config.yaml
n_layer: 20
d_model: 192
n_experts: 80
experts_per_token: 4
d_expert: 64
d_shared_expert: 0
activation: "geglu"
moe_layers: [1, 2, 3, 4, 5, 6, 7, 8, 9, 10, 11, 12, 13, 14, 15, 16, 17, 18, 19]
router_score: "sigmoid"
normalize_top_k: true
routed_scale: 2.0
balance_loss: 0.00243
balance_bias: false
init_std_router: 0.0299
lr_router: 0.0013
vocab_size: 32768
norm: "rmsnorm"
norm_eps: 1e-06
tie_embeddings: false
optimizer: "adamw"
lr: 0.00262
beta1: 0.9
beta2: 0.99
grad_clip: 2.0
batch_tokens: [131072, 262144]
seq_len: 256
train_tokens: 539700000
steps: 3449
dataset: "wikipedia_en"
Below are experts of layer 5 (counted from 0) of a mixture-of-experts language model. Rows are named router (the router's row for the expert), gate (a neuron's input weights, with its number), up (a neuron's input weights, with its number), down (a neuron's output weights, with its number) and show model dimensions 0-191. Each number is 500 + 40 x the weight over its row's rms, rounded and kept within 0 to 999. Numbers have three digits each.
After each expert's rows: "gets" lists some tokens that make up at least twice as much of what it gets as of all text; "mostly gets" lists some tokens that are sent to it at least half of the time. This comes from a sample of Wikipedia text that the model never trained on. Tokens count by the router's weight.

# expert 29
router:511458512516407495419488551510546531524516463471454534450452560523477470473431493483414470505458457452495541515544516494492470484478523449434506417507493419539491494526444550513408503559424568528466483487457407439488475545435440512570530496489466474474510472559527502461485513509490488495410457493551442565449527494457532473446532451459459557498507484549506512545435521511589500559468518452546551523454467487486447431558482486550510421428506450482501468481494453534479509459499550536472529491532449504443476490529461482458475483456517509497536509444510442458539542445476486487
gate0:497528503600474498521501494460551571487424458554495466475521452503549502498471505454471494528535507494496535542466513448533439524496563553475527544465473448500499558462529485474485493487496542558544425456506553515462522552502460495499525500452529484568516463478537498473533501482542411501430520501402532464465526470508469516468518490476500556511454472528599551403455574495648486485492469425515529500471458433510536469476456506478466499580546532536540463439488586482481523482494518524508539534553514531468508508581550484466476456484540542509435504445465465501419428521555495511
up0:496573488388440531535480480503457495469476508473498409435479467478491502545530515579486414453493503478437559545512454538468488547453577454506493496447474532566557565468503507468508524526521470492503525494559540478411533491503472513509473507511428491473545438495440502468501502536510453559514514465451547571526421537549501521491487517504514463500589466521483505582532514488515460446475542448528470446533439551462495501527562451512532528532446462493506557445558506479405482571540484487486548443518486477550559542516533477398532480486579560536508477519539539462486519501551482493
down0:477467529479464422483592498493476416477460513577465500486478515500504493500591515445432460464485521571568509511561529520531579531430541473542488476560461557511485520455522569465509474438502486510496489455458471489482551526447471453527502536473394506551480447479484450503511481546495458446515482465523482521518513474501472477480460470516493524518540481504440490483509558469524411454482519545542457531485480539527463517489539495543587480493470503521498597537474565514486490485498454473433515438556550496472498564532488474544595396426486543466450467551510418468541491455453542453
gate1:459471565510567439501496535491555490496496602525555485509486487471530445524506489519455475411507480459540490536485524523489565478550475566484563561495526526468548530561486489525505504543453482467500463499480418535548524529454502487465454465490481489480499473457401564432448509540490463463532488514477477556533443401488440623463571472452489563520514474494523532471482534511481443529520574500506565536514474477577440527505513518552509492468477508547463516494485477515492534520455595515564555548529455465508480488415509491500422520506511452480544399439474505538463544515463479450
up1:477594469558450493521461459552479498523538493525468551439532587531520514460455507459480493504492528493486520444496494481482499472476573536530480498502490568535430535505504413490477432520488512411458547464509574468472477463522484519431468492493513531514513502528522510559534467509548492517497570452478486487462571474442570489550478522507445495576511511539521448525484515532462467392483477536519472541440482447419506484502509548459467580488511554452536507442528493501575532438511434510470481532461566490523600468543496429457609424476475510505560492565455536482547512511535509464
down1:553479463537457523551554549444452542486501459479425516561526426468481597503531509523517558441471470452522479533570493481530508499513533540589461486490499531508529560441515544547532499518600461453458438520528506499444550520445481515456499500507519462427513476544518506491542570505543523469478475505480565448483496458531505465539537467468548458505441472503496481524558533547501434512473478499543545487432566545499476422488511574497535540500528554535516470472467444423504412576531412507479484534555435514526503502495504534435510594550511501514431500560529484459500507520438491551
gets: " the", " of", " The", "-", "The", ":"
mostly gets: " Los", " Greek", " the", " Red", " Inter", " UN"

# expert 40
router:531470451511431502439520536453572513509462547512476517445508525486458487460487453510452469465441442446454536500493536508485474502560578475475441451523436494561485494512498534529508539554476532475508558421541444545467551537445447527516493522436540480473530461521515457451497449520466474466477532507477506588424541578540523511487500509500530553518480439524512470409480464521484460561441539448428452487500456492434493469494451466440536515475461453467454437463490531520443551463481449437472467511562500586444527493492452504477509547522534457505483491373521468460507458480454435466
gate0:490519468539497555533436516497461595497504543521567467455450508552515513476522480455547470576545487493492508504457416518507467573455516496512498548474462502499556459458488512477534471491520483416483552546508560437521530450517487490532500558515448409430449484556573481506464488495550500460482559409507532512464480550549431458493469514548487514475559490483582494551507531473542507460504541495452423446573516502553458456460457527484498563472453454519504418505471459520499541553541537528527529497423447443510587500461465482499573516556538473492525481529587503499475458481530422506
up0:526561469478476474459604471495535491475526513481515509478479499500541471507461510425436429483471551588482442480486420510412477457522514536498602443489475448445479508509482394523437459488573560533494535473536524519540547492533449495496445420486510547549490506468477498470500502517520483532573429487492453491452525488516498551493487502443537544554495526548506468435532470593492479467482502432549602495464548543496565425484448527497489575539533487506515539538499505517580457488523530461466421504511550544465502500555464459517485531578514499572519501456502455453513529537486515514
down0:531563499544517474487511521426361520502497466499508461492455527507468534481493457478509481500455488493432512496536420424504483440546537526469519438512523529528528531462507430512518510508465447477466417494484507478478535515517510461467502468408568464441548483502515453489477562484509543515517538416551536481464510514561530515515498515496489494559557561473558462502463452463431465467543527479464417448589573524516487550466507495512545439467503481549580456540580494541479492448497440470537481520501443504592468501470461495469483537481572524389525475581488456504535520500546474501
gate1:532517467448460524440480505565503490506620475462501527510538540531426524506506531565496441492477542447513437499480437531557490558522499459514473449510491509496550514453561516533558539461488628548505465580465524498508503498427488511513484460488456489559471419423541537493485513544542487495559461471532487511499495472434480478470496540509467427573484511505515475536481408585456530516506520532535502557508458519462485449530545464537489465488494493462495485526436417504572523493470450468531520522533539570496451566524465523518508598463519403528468476541482462500517529448447478432
up1:578590546512508452465510501483530563525558558442507546530519486462456531487469492491493566529465481570526479529527560526547544522465477548489486507509528516466419470429467460438430482499472470485490507537523433590452489460540413473510474512417509506548502583475497533482520484509513451504505473483537443455529543479494434498495522500516453513531520390455433486494558538608536552497445510489473529493473535466554507434468519529501541456522401540540513505490539458476507540500480531465546469539481559525542550519522524534408480478409568487456460472530436501460496488475504551522
down1:475500480454500498558532452544460476481508535555422528460524520494545493559512491590485522529495493512543471475469543466455523491495504482518477482517581518463510537426507525556509477513490489500523569471496477478568406521459507443429490518551472544554482450579562484508444481525466503415503548516509429523482565492383541452521422554443488460506470548558528539499439532531474475529558511476532552518563452551499467542433490458496457516481479399511449479480564579516496518495485504413471464523477480440513513420471454489450444462499466486509518483451548509516496472557487495412
gets: " of", " for", " from", " as", " in", " into"
mostly gets: " between", " among", " within", " into", "of", " all"

# expert 68
router:444477457535491546418482506512501511476493541499570523545494485426487437556474483464374449503492444448510550506482461447527463477465474463466448437502542488526470489557522505485445524557445485546454498475510472507568563530442458532533482468463498478488528484492547456391463452437484457516432511494476496490552407527504451457540511490561454501522417477456459436485439445459551464523518513511575495516498506489495511472529487515527489430489462455484451411522514446473529481475494542510485547491512491514435501541503498520425468510472498472415476514427511470400523531470465413475
gate0:460497552533443494432464439517492474545513519513520566552443465549548496455483477493526461474500459494572544448547473546484555431513511548484505451550506479502432502567483435532514500524484517469394540534486470534511518538484419506586452482562506500529535504460521553450481502642437580508507521519540446568498581515490467506439479521465540537510547504474521543533440495495470483485504489428503563489504483469464492537554463469520481521517550489458465440492488571533528574509480477551479487438520482508500491514509489440530472468428520558520468514416464452425506506493495445586
up0:485527531479526484487529564445471466485515538438495555451584437501489565473510498553478559475487522453507534499469530489476493545517491479507465551522482478440502529430421472525434511516469517540503521488482520486507458533512558533435461601459446496464480483524487488491508538499540475517438507510475563453493498519512497541528515495528491441507535521580477524445542527515508485516473477497587459518493505463519473409528542468456486612492517494471542484514447589474437424503513469407516497548520452483491419591479524560508511448538427528410486516529555499499500597593547499418
down0:491522471529522489537489551503507504491495437484509596460562514425513558471455473499530538552494528472518538524462536512570447538473434554494470499491506415506449523507492466462489476569492460480526584541504508540576495436457512546497435522493477465490462511476529446502437403486620471538523508510501521449492526510552528578493532440555474449492532552499550572476482491521463474500527512491497555459588533474418536553502500489411536512544577508424457478523512491500480512421446466570511484521485475460482518480449555493510516503439496613437465518470498457530501481561505527483
gate1:494552495544485514496540591525421485515453537449589503455520397476481500516465506515483541487492540525512481531562407550500520540526504375522498387502514527559519513557492537553445527491528514524543471456495474516519550486508481477529454533532551438459520517459479553492472527505591584517458533529578466527477472565436504458501445473443536514504456533479506468453505478427530553488424521508486424513542467424528500527485412500494519437476485505490477459532555530511553487539448523484552509521497518497475539462466523530559415436503471421520477485561500526515481474494543482496
up1:519488528450459462468533507614460536488429533585400514445566448464455481381568518484501473479491550519502491462465483538604491563498527539464457440476488531537496558564458464470560534505543458572530539517512470530536542495497520557539504486488485531458454466456501443435516526526517563500508496453525495505558491542513513446531506535504456434425512566491555520482507539484556572492441552499491506483503453489504455469524532448471537472472516494427456454534507458488486512493468512514530516487565526548539428514410546504578486461464500484471465456497530512418508459510546517516
down1:458439390457506490473578483498537500498502525513561465525438495490530478567514486509548444506523427485413497526507471533452459488521490567464477461456496451543502494480636524567532489534461483541426527540506519539535555518577498545486529516505498484506549470531467469460523464479486498519488515482476496444571472505456546480472505544504476471498500487437509572397605505373570508489521527427497514458508530536462478497508515478492402468555526443489515465515509463507540437410514481520525483532466537492510481514440519486532431436493461497495479442446504561560503469502537507484
gets: " in", " In", " as", "In", " it", " It"
mostly gets: "In", " in", " In", " called", " included", " considered"

# expert 45
router:541455445474456463453441596492467519441520534459500533452472519536478457484431508470445392484519493442513485493449461485512479445547478521465528493511469428473504554530480485571498464589418522462453485416514448494523592483524462499554458500458466487413537467528528514473516495507460463525467555513495427514502547507474544448532483485511490554478508468562497523470450475510555497566472463369578475484461464523459561448529474539608504494522468487509440407536504494524498511445517475479517503517475438507466442507537555500464467480482540479482468477460550458492553528487489465507
gate0:460589553505559458521493462444516451548534507514432486512534502473475484525509521532505501467464502523500466474527553483537477466536468474507486485419548500539471478471492433493472414532479536481530494507512492556471475530481557488503531447465524492492568418513493603557532451523513523498572502523523508524527549509407501568468493444520489517516533492511467414477491479461484492443574523494553547585496495547445455507481465478492536577489458491507521511538424462582558490505485430505476474495556466435503472497520503581447515587545522491603552445554478518450402444439468469484
up0:519603466540498498532486456480491454482460494496508435496441562566453526484488491481541462555492549511477505573478552544530520483481531546492640545475501497459530496499471488479551474490560465513529514501601497516458544497509537522519551509507441498513462512535520504519508398424414517486475518540478442497543501491546497513486463466504518471503451453539468572537452457456442497476580501459462498459531464442442469539492536474505437570455466573505461501460549456553544508540553423457515490564456560479505523436434439500539494489575477587496505496543474515454449476556490477489
down0:469484524620445518447527527486496564488489532513497525542501421507473562494470561577493456463426591528522435490488464524481490459480544472488491592556544494475516482550491434469463543617500507517438451444554494581427473527481538516509493542518461463467519492531564490484420530491497560458494440533492538532579515540443476589460508464460538518485519465535431496473502410518532473534480432582510425457514521473494563460491513455478551478488466537512441506527470461547507517506493490511533503468531448512488464438519511531497502514534458506548496552402515511516513491514526526494
gate1:518363472426507567473547526535422497466537553507519458481451454475455528485488504472446505481471494430515455527513566443461511476550534553499451482550428583494503527517505491553492484508507567528459495529507548486462543452547487507501517578438480532508503503509503467434470489530513496484552531466577459631484519446509506602606460507514509554466493492561505482491506505558475551462402515468479524550543483501467490503527489499514534472488426483495543494504506482480427506516533523419432497522556534487491494469529454489552479450445548585474524465514509468500441552519501535466
up1:504526512575512511562501443432553473521473394530491527482533516473501493459493482544534463513513535509529495456497509483449484562413446504527510467375506456536549527498532513467524450488588491587448507511466479495513464525447499506495515452460628511551511508454468426528525596468510495527513485493474562450516498489449514521517531482524472507540520499475493392544520519492509486484600541475512477527509518539514412488527497451545531503519498608634438418461477556487491479460509483572470489507520469529498522472507491475476503516526582452442506500468449490470505468467508513495
down1:476467479519544537522451552494511430482498523438540513568524541503522445492447467527536564513427559513506583545438494458496491482523515530521489548470540538519499464501481459457448514454444522545484522456506507509502493527513483567538541514528561509499511561510427486482465462502482576483477531448508443507455611500534488550517480540518548460507519556544572507532473519431570471437478452494446499533446485492522445481474553520459483545465492559534489476356533545513394437487512520532538505553412521493501450561546511435518521500519474510463430485450490477493585443492467516462
gets: ",", ":", ";", "),", " –", " -"
mostly gets: "),", "\",", " ·", " include", ".,", "',"

# expert 77
router:547484464549450514471467537524512509500502510537526474535516506525486432507412516514430485434449544447497526516513444502501500471518547469431489432481470457465507546558466513506482464607528509525451562476541459514501526582513427533542485450475492447482503442517499519416423520535477505589456506494466453522496542522471480491485485525425521562468503491567475520461384474516507530492478539455548495469478440493509473445484432504506503512385479506445417435504533490463493484463518510512536523483532505511421520548541527538383473494488515511518479562404505484441490536447513427499
gate0:443498528493486540485517475525504554498500467500474499513537538483493475539509608527457472539526501465523548495539554503530462503548571528526514444517474531546447527546539519477514520482454531545499506525453479525489477487470470460534550501589503500493542525495571518386488535605498428535567552479406483501515536561487499459562517530501503475499481500444540453565431493538438475483472538475477488537500527485524446466474525477482517483508469416503419488458554533455460474518480452478480512384556513500455460544536435438439585550462542527533550484524427442448556451459472431513
up0:472511464454458497529505531525422538536533537500473474532548520506438494533459527483452488551555551481478583442541440529545561525503497488520500517509552442552464518508409510490406523477462524507544521521487498534494546439458498488501541454467489519458496569483526624572486472554536451506473516514538461448481474473431489478530536573539470493407466518535513470476509523509587501495520537497447461538455524537478427575482472434498598465519490519462448511444506446484481481503517482435509444481548588492445547501532456564544445534515483442548498529547437502451472484520531448527
down0:459523543521475551533472502515533530505485535488477565484534547519501447409539505530459481506531436443437504446509499469471497516545474526460531448527543539506564492471448529557508513464509451477490525515547532503514492473472547480465487509427449501519496477515473446474495455495530472557405523469519461535434560444512553570570554500494460515514530516535511545535539510439521509484540460489470578554468516484425414498513502532521464495483495468509475525497441459468442543535508590492355549519461548558453430480546490458517489443498499521395520507461498520511514424495384478566
gate1:512446497460454505457434512550463617502531509393491546499549616561446486451437493491484555556456472464519506482503481556509530478508537514464468516521486477465441521487544480472468545480538518467498505539483482502556428574546556506424487482492483522505511465463424558512497480538552451528500504447464440442518503494574529479511550518522426601498474464488481507516430484544527529476490512440509530565456470496495453540507499515571531592517503549512522545443497488546509538477520457475504534561485501477478513542508403438516564510465559444510583517485472455501430489488471450514
up1:454449525451544491496439523469550503524512515450484534505555537486471531509561493507536546462428491537523509524493406495458517502484472546447419537515517507444496495504489528558522520518449523577477519543453445421512475565596509535455484432485519509500551453493494585510435532481502495517480499482462462530507464482551447485550439551532483486490570470508438444482447436499491479436594433499534515530470464519474452530508487488579555576502568586531467499527548480520470485482443535528475522469494505478563451571432459497522536449503544445438486524552553581473452540459517481526
down1:477568462510529446525477498576486412527563433480447555469510492504504470526477582506448495487516496477552530490489517472490527589608482494496489444541537472491447463498513508527519459536543563534478460401503469505445486444453557545503639491466469466520465467489541509539539492515548494386465496494506466478432526523515505428473510511543503488466512510546503441511540453479449550467542518388503534536506494421538478488494515551486449510541531477511530471513543565559483537544533461523471526412486532501504543513487512456509550540549495537460467445518549532523457498484583475453
gets: " the", " The", "The", "'s", " its", " other"
mostly gets: "The", " these", " The", " These", " various", "the"

# expert 63
router:563489479541435483459513469509466482546465529557473517492486507538476423435439540450482458479398481379607497530509474419475471482549469552402470426525391528489502555487478428492503430562514545496433495467547477521476473501494470436461425480522438490441521488510429507481433501499540422496441508566432497436507486515499479577522475435492485515525461517497495512456470479482562508529511461449513511506528483450478533478518511565536569524440471523500473434461493492469505505490533488547519504547525519556479553500520454496474492500499509502477479472452477440523476502516436507433
gate0:451408484460450529504522517532523470477523435435477494582464468539499504536442510504582509477561477441486502490420495495598480526485519572484520512487496507502474422491522473528528532483538479468487499500445560532518498534533498538472510505496511490509425506521547508520498454518527519508456480469554490509556575581511550480534455541554504523489479459501477511530473588509478520525479435466443461530377548444485520456467449471446497536550517506462438480459491555466557473478550593462509486481572539490530473549532431445450560537541490427455523500449473437564503536467515546593
up0:493442543456450460456483510575562471433523424536442451488548430544472466491521528541502517512497514488491594486495484452593504554472478571543451532541491496534590471488436454532525526493456473513442457495467587496508453474481536484500491495571500496560448577495566483555491477518470523521508548446497441517562510551488499440517478537541536533486563537519490512467506478497518534549448486484459493454512508489479520448425510522499491495497445535525432462476456485429565568503559531513470488539500544483466498385522454475430517530581526522424519464522505414538477573507516496508
down0:480437534468502530467522455501554558478486525508464480495468549514556504503507557534575568449539463522467456513558539560558515524459490515474524503507520462427468533551452520568542522470465490508495444557543625501554526562532519455536487485587411481524504470451473478494469479589491486501418496458537416550541520441551524485482524568537503478463518464478465530526455515453479523460452562471411465554497543494532535517569544485428513534524484454467470511509526526509525518557474529447451427487483516473504498508517547534396474522509515474481515530445523462540533478495511611468
gate1:537508456524479464454513462596490500548520455538489554487519493389549546473493470479459434470420509493533492422495553549478538471513495427519467433483472506506524466508542472512499482578546551509470485493487473473535491525494482500523491522467569549514529572532384566504422517407463490477545472565473502448550486475423513535499537510488496523529424556532552512499434425571446451502517530468521519520481555451492481521503565493563488555520482602588525544433472452450499507500513530503481495558474495498518447449507476550495539530484509537453544518537507492473407495498502529469
up1:514502536427527518607484564451518538491480435524481490474536466526510562482485471506458517559532589505500548516479526446516520483495458472486509400602525475555461520520509528466494544542493464590455467448489462424484434469526457501495507512427568419586504586503435511500539523509519527579540518408510509481550529497463528481448481511500415486533500525481531439519471409522465502550485459528610518513496496479422453479501500535485528497502485515481485438408495477444492538499475505445531506561458525548507513501514465521549516492571549481453496540545470451498516493506534466482
down1:459450443523531421485483509490513468442483456465546506502525553493562540515472518502540582472546544536541564489425519520587484522439579485518485492544455496529546563580521512527500498468488487516507479527542519470530471468503529489494553461499538476489487456469568467469525539473501525487492473490481561484464485450480596474538478615542482487458441449544522501457539505534503514526451524502480505495437495435578556543576460489472541521583560434537493442493547527522487471455535542470544547558455493449529515507477516511460531514465456583436624485530530467516481435475522448557
gets: " ", " time", " years", " career", " life", "1"
mostly gets: " years", " life", " career", " time", " months", " King"

# expert 53
router:466521479559518508494524536517474550495445511470503530444484515517467499453403505539484424500473506396548491493521470479480470496549538479368485418512520507519520486536473489492460541490522541503432563443517466461537497536471459464500520521503444480415485450469442461473530518491519462502465541553541494544499556518450543483509520478541500533493454478442496476451453489487504472491464521421538477519517404486518459428488468529541530500421518462534468377516473572499508456456460524545519549534564447522462488483494492445472439486502600483531459495448532462454511531436379511479
gate0:494507566481487547484443475496514518556514551456483455454487500486506541533509546541525444575486461508545549457407489464517503480471500484389463472547487459497451504496455501518483582532476532509449485539529542497551498547458439511472448509443522407518480514499552451498517520490513501454521511555586486464498543540440530506563506501611467495546563467524493467573442523491539444516495569460498504494481461545456516463546479516553523548466527478518491437444526511543406499492486460517518472500448474536514459544553479511506516523561552422586410510508468449547553557461463441436
up0:427537540497493553554465488457511535548532517490500453477542491545481558533495502535521389537535486496487506420458456474549497432513513476437525549552525542456541485452455462421462512457515470511452484538542532507530407526462482460533472444516503468491488562513491447526540531438510456453446610538525559514510547584529505499578507455579508492464501476458464469524543502481464439500476491541493532446493507508416479458478542480508511526495503419507462463513489544555425531506510444540489527531504505456541454509480542513568454575542533451481470557526460482530570590464530439532
down0:490486457501440481478534467508404543518504490551517489556529564527515546477426496562424488579573480503470470508519510534493486474446478545480435454475487516492407540436497523517531468486480502545521485507473565523535458529540513567563543506514557528491492486503502511531501492540583495530510466519466502488539496529417514502486506482508509479438514472529514471482491470493449487518455459501512482485502528433592517605466489548512507528545598498575561494605566505562573530425534555517471506499511447459517535539480473508462469501451491554507579551561516508455530376552547474522
gate1:519472450461534513503572528514498539460509508511508494467488576424474519493452529511495431556563570446541534543419474474493494464492515433477547523496497476512433550434438460449531502489482414406532571559511565447461536491441559539461479595542525523538485513484565546535508468543522488514528501446462515519526571489434505549434511566522468473545545504490540511493460523502459388487473506519497506506433442409520543508563513534520533505506577534506507524445463460538515499505485474454510495497453558476558474522404510485496507502505505416524529459485451526485502457558487502548
up1:501501588554495452431461411461485399482505501507481475412536461502525503548512555465495450484508460526500548479551562647537502533483458543505504492520476559466533510578499531528515463509523519556472445491507501577471492537572430461500507515522508502525476476538422472496482502468465460468485511529512448468506493530521477430496440469493542547508450489506398545519536553516510531493524433513493516439569532572529572516443483425447508486524454446470483483434499508481493537530518494476534503514438454552497454494569517548508483506564443535473460484509479519546499530458554603476
down1:537532454474486456491548407457544481387482554543486557512469528461545586508467492416493457492494450450481493477474496494533492501491502535493494508581531467552509503542526509553509474567567475479514477465519556558484493541465532439516523530465477508529590425459570556513548455531512449482551518573542508509494545518458547541498528518511576518511482548501493570470512503513495424424514579501423468479502527513519482531541433507509512480575456548456558533577467480510459503494468488498475518507478526484495474519440556493487483548480472413601446512437554538535551514483499429539
gets: "20", "19", "18", "10", "15", "12"
mostly gets: "09", "08", "06", "05", "04", "07"

# expert 14
router:477489470524445498460470546512507436546537502467463531494503461575491467540403538465466423453398470421489520531540478473479470518560529511457407398503495470493539490526511511494477478521454533485390485466464437510509541487428434468478532487558458546521512493538486424441457406533451509476515524473503479457473479502485491489510460489522478513506452490505507471449449453527514520623520486460496551460475445504425521419516478540510496476516471510521451442419413501470425554464498492451528553494485455473468513465514430517521479512507492540428506501466486483501562519427482470485
gate0:466419435430519502515506531482526498562496503476517476439448551465475473463465502491486524458495527457461425492529531460532523425474460405541536503461524483506500461577524465577492518578423490475468486474474443503498530572549497472588585482504460509512474469512512547459535609505501516549519451463481478584436569459490523553444457506487455509536445576506569562427472518473464554529516494465501486544502456505505570464508485501536550539470489501472503505426541554525462435533478500452517505576513597489519494502505484550507488471543516474505538536551579491486508525482435454470
up0:414539452491515578495536426468474528496492479520476486417581475506533495524523515551545582569528489488564469483517486493489525500485488543480524546487538492516482492510492547408517523419475555499495518475541469463523555494487434462514552546518613490512483511494459480508562520435545457393471512491513512570402466433527452538493471501538453525573422515523492457414566546458529527521485588542462492468535428515490474491489454502468495453484457455501495520512549548524468506494509470585502482558504480568473493559507498527489421481490460491545436494518450464474501512471488584527
down0:519388463509418531440482529491467521532562454485490558486499514491478487508479533462523477506504481548516512534452559509518516502564496532537498449524528507572596472487539570468477513455507501470459478462530478505446446477534543473465483525464518484575542451493554404468453495513406587526506520457526510482530506481475548464571464537543526520510496464518521570510486496418424519515489396460478485502536455581446480478479435511501440490459530471442533524441476455555515526529500530387473580445445510438426473535490535479487496469468444505443542487470463533514520468534498489543
gate1:497448502529465460482535473580488480506475458440480522472477580492467470487465523468564482487450521489508449528509526496512461481555590579517552474423463505475469514596439520532543475555499547503464572494566472504469571603476522492485512491487488480514494512582494501455535519549448523496424582488508467546525502471467521465494549472580509539510470460473528601431532597506488526538410570448504487482493501519525518505482529532477489466474398507477419444535518624497462524475465501479464502484517524490457475538477526459505471442513536490483504528429497506450473533510442461532
up1:471498480559521492515607529499503515505508519522401505523556504507451472509526494481523515506451486513543410543506474494426538434517522535529534417479533493424452455543472508460523473563484516483485600552548534502503586487461479469502535490431454481489444454492462541481587592539347461530511539510414515429448496437479490487476543524516432535466492517477526546514456528533524551625500521515527493494504495484532527469511530498529532507523431508454511469554499513538433455488534462481583505493500502500471555469481525465496553443546513536507497437491441484479494531511507472487
down1:512520534515559533471556525516461487484538474575447529423496569501529468512505524503576489521477436542454427520531533504469507428432495497540469489530553446577484505484489498537522510550531455504497601490480531464494394475533534462494473416556498420506483520473475445462444510485495506508485566558513509417549503523517535520481511497521545503545580507513524540613524485567504473507474526466541555554473520496543534513543494574492462453455499552457486417551447513496496454492553543445520434467480506498503539462515510416520506407524485495506561489518437443475526493460511456581
gets: "20", "19", " |", "–", "30", ":"
mostly gets: " designed", " operated", " Tre", " continued", " owned", " serves"

# expert 5
router:507473459522488479439456545474498452502446557424525524507483494466462488452458498504468478465492551470509518521538504536523525531607501493412482479591465455499438607563481522554446515566482540462474495458531482512472470506444448541481435500498462500393532461556504532471504463488518472451475478537478504524448523487475499501509531536471571503457463487525457526458493476517513561502493531395459465475514487471460503510586473460519549489429503515503410462467451484526426530533518498540557517479507482574431501504463394484479478467474509461530474535425521424487553551489444452421
gate0:512492525513454480529482480480429564441516549490481538525545470508429481462487564595477530455498544534547475486493467492401465524502483478490515537571545435466450527473506533465584475476505480521487516462487429492458451520514544467459468541500558507555583547603497503513488486519515505455454514448523445438492491565531469497540477528536482425461601503483422419527521488524461544456459550562458475475483450474479418519553514476544458496483579512510565432498500515497590490497509562460486580498464521486501494491497465492514468575544431530518521531438520535499558545458508478491
up0:505527493458463473539505465483519555443558512437489496515485459516533529506471500476550472475484504545534478530505539484522446548437543404472516515473549500575510430473512536442455513523494507512615485505523493499541496481494531490424503486519534469466538491459587521518519476471443505533500444590476571468513460522524474562508542481493426510490545524453445430501504468482491497450505564507514492566505580443513416519507519499481460552463473533512503412500493525472575438445504570496470566525506473514538537529372492498479525540475409493513500451531530502470517610520503571412
down0:484580493507469583586536483468470518520516488511434520485584452475499585560513541534555481448431483456513456506517439436460504539467580425492506492475487432475517449548455488431496485579527524540515527521500467529468532513440418456562462522487525453459546496554578510503512477531538489601531565493536535495481477531500497542541417449528560506540502520499459532488493515511523431484491506403489513464503558456451533502452453456499517454522478497541481541417466490495503496505543500536485561446533473540553578466496500531508522568504454476497473527471451539475481477519583429498
gate1:470508509465537537485438543466457463521437526524513473509493547487417479424483475480489544471427514458565455526553497527503513504536599406437565518566455517536493519581479512493463493507484512572522456536505457541462490565541475525502546529487519527443417443532496615513518497523487522486492510501510481486492566431534457511564473525468502502499477550534516535458589514491515548472505510439533492526419483450425538504569494438500499530522446465559473504571467617498488485441440409463509538527471527521542516448489473501497529542433541517512482465484508533456518477501508458438
up1:476504477550479506562454488511549449527453443493525576517511474506520443513493477568484571472513486444506444531540531505505506546436519453521496515509508494506464570461443522532469478565448462456527549461509485530531487455564506556470483492485427567497503499501538485496516483480483518533492576490445503514444545461483560500534459530428457475490459468460543567468502543531572481504604430505535506484470602426455523425570463481481496493429514556455519503524467456481521458466464495428517548501514454535495500547474486563466448449453478549435454588511525558603555499519551461522
down1:459481475468505513440534452499512481555550491578449526483518544506521465517504545542566517469514441538562514489475435471524469437491439518454463599468499525422527508493536512545473468469544496472518505509524509529493476466530574550616530523588528525442511505419519545493530535488522444561511607444514475371482505529435486469501518447441510460516542524559534473535467493500490484456544527509540534521432426474520518503438511495503445587526448472530430501504513521512493620440464477498507521474494491496533527484471539504509522507513523523452443537499425557465492500519527567506
gets: " of", " a", " de", " for", " two", " his"
mostly gets: " de", " three", " four", " two", " of", " six"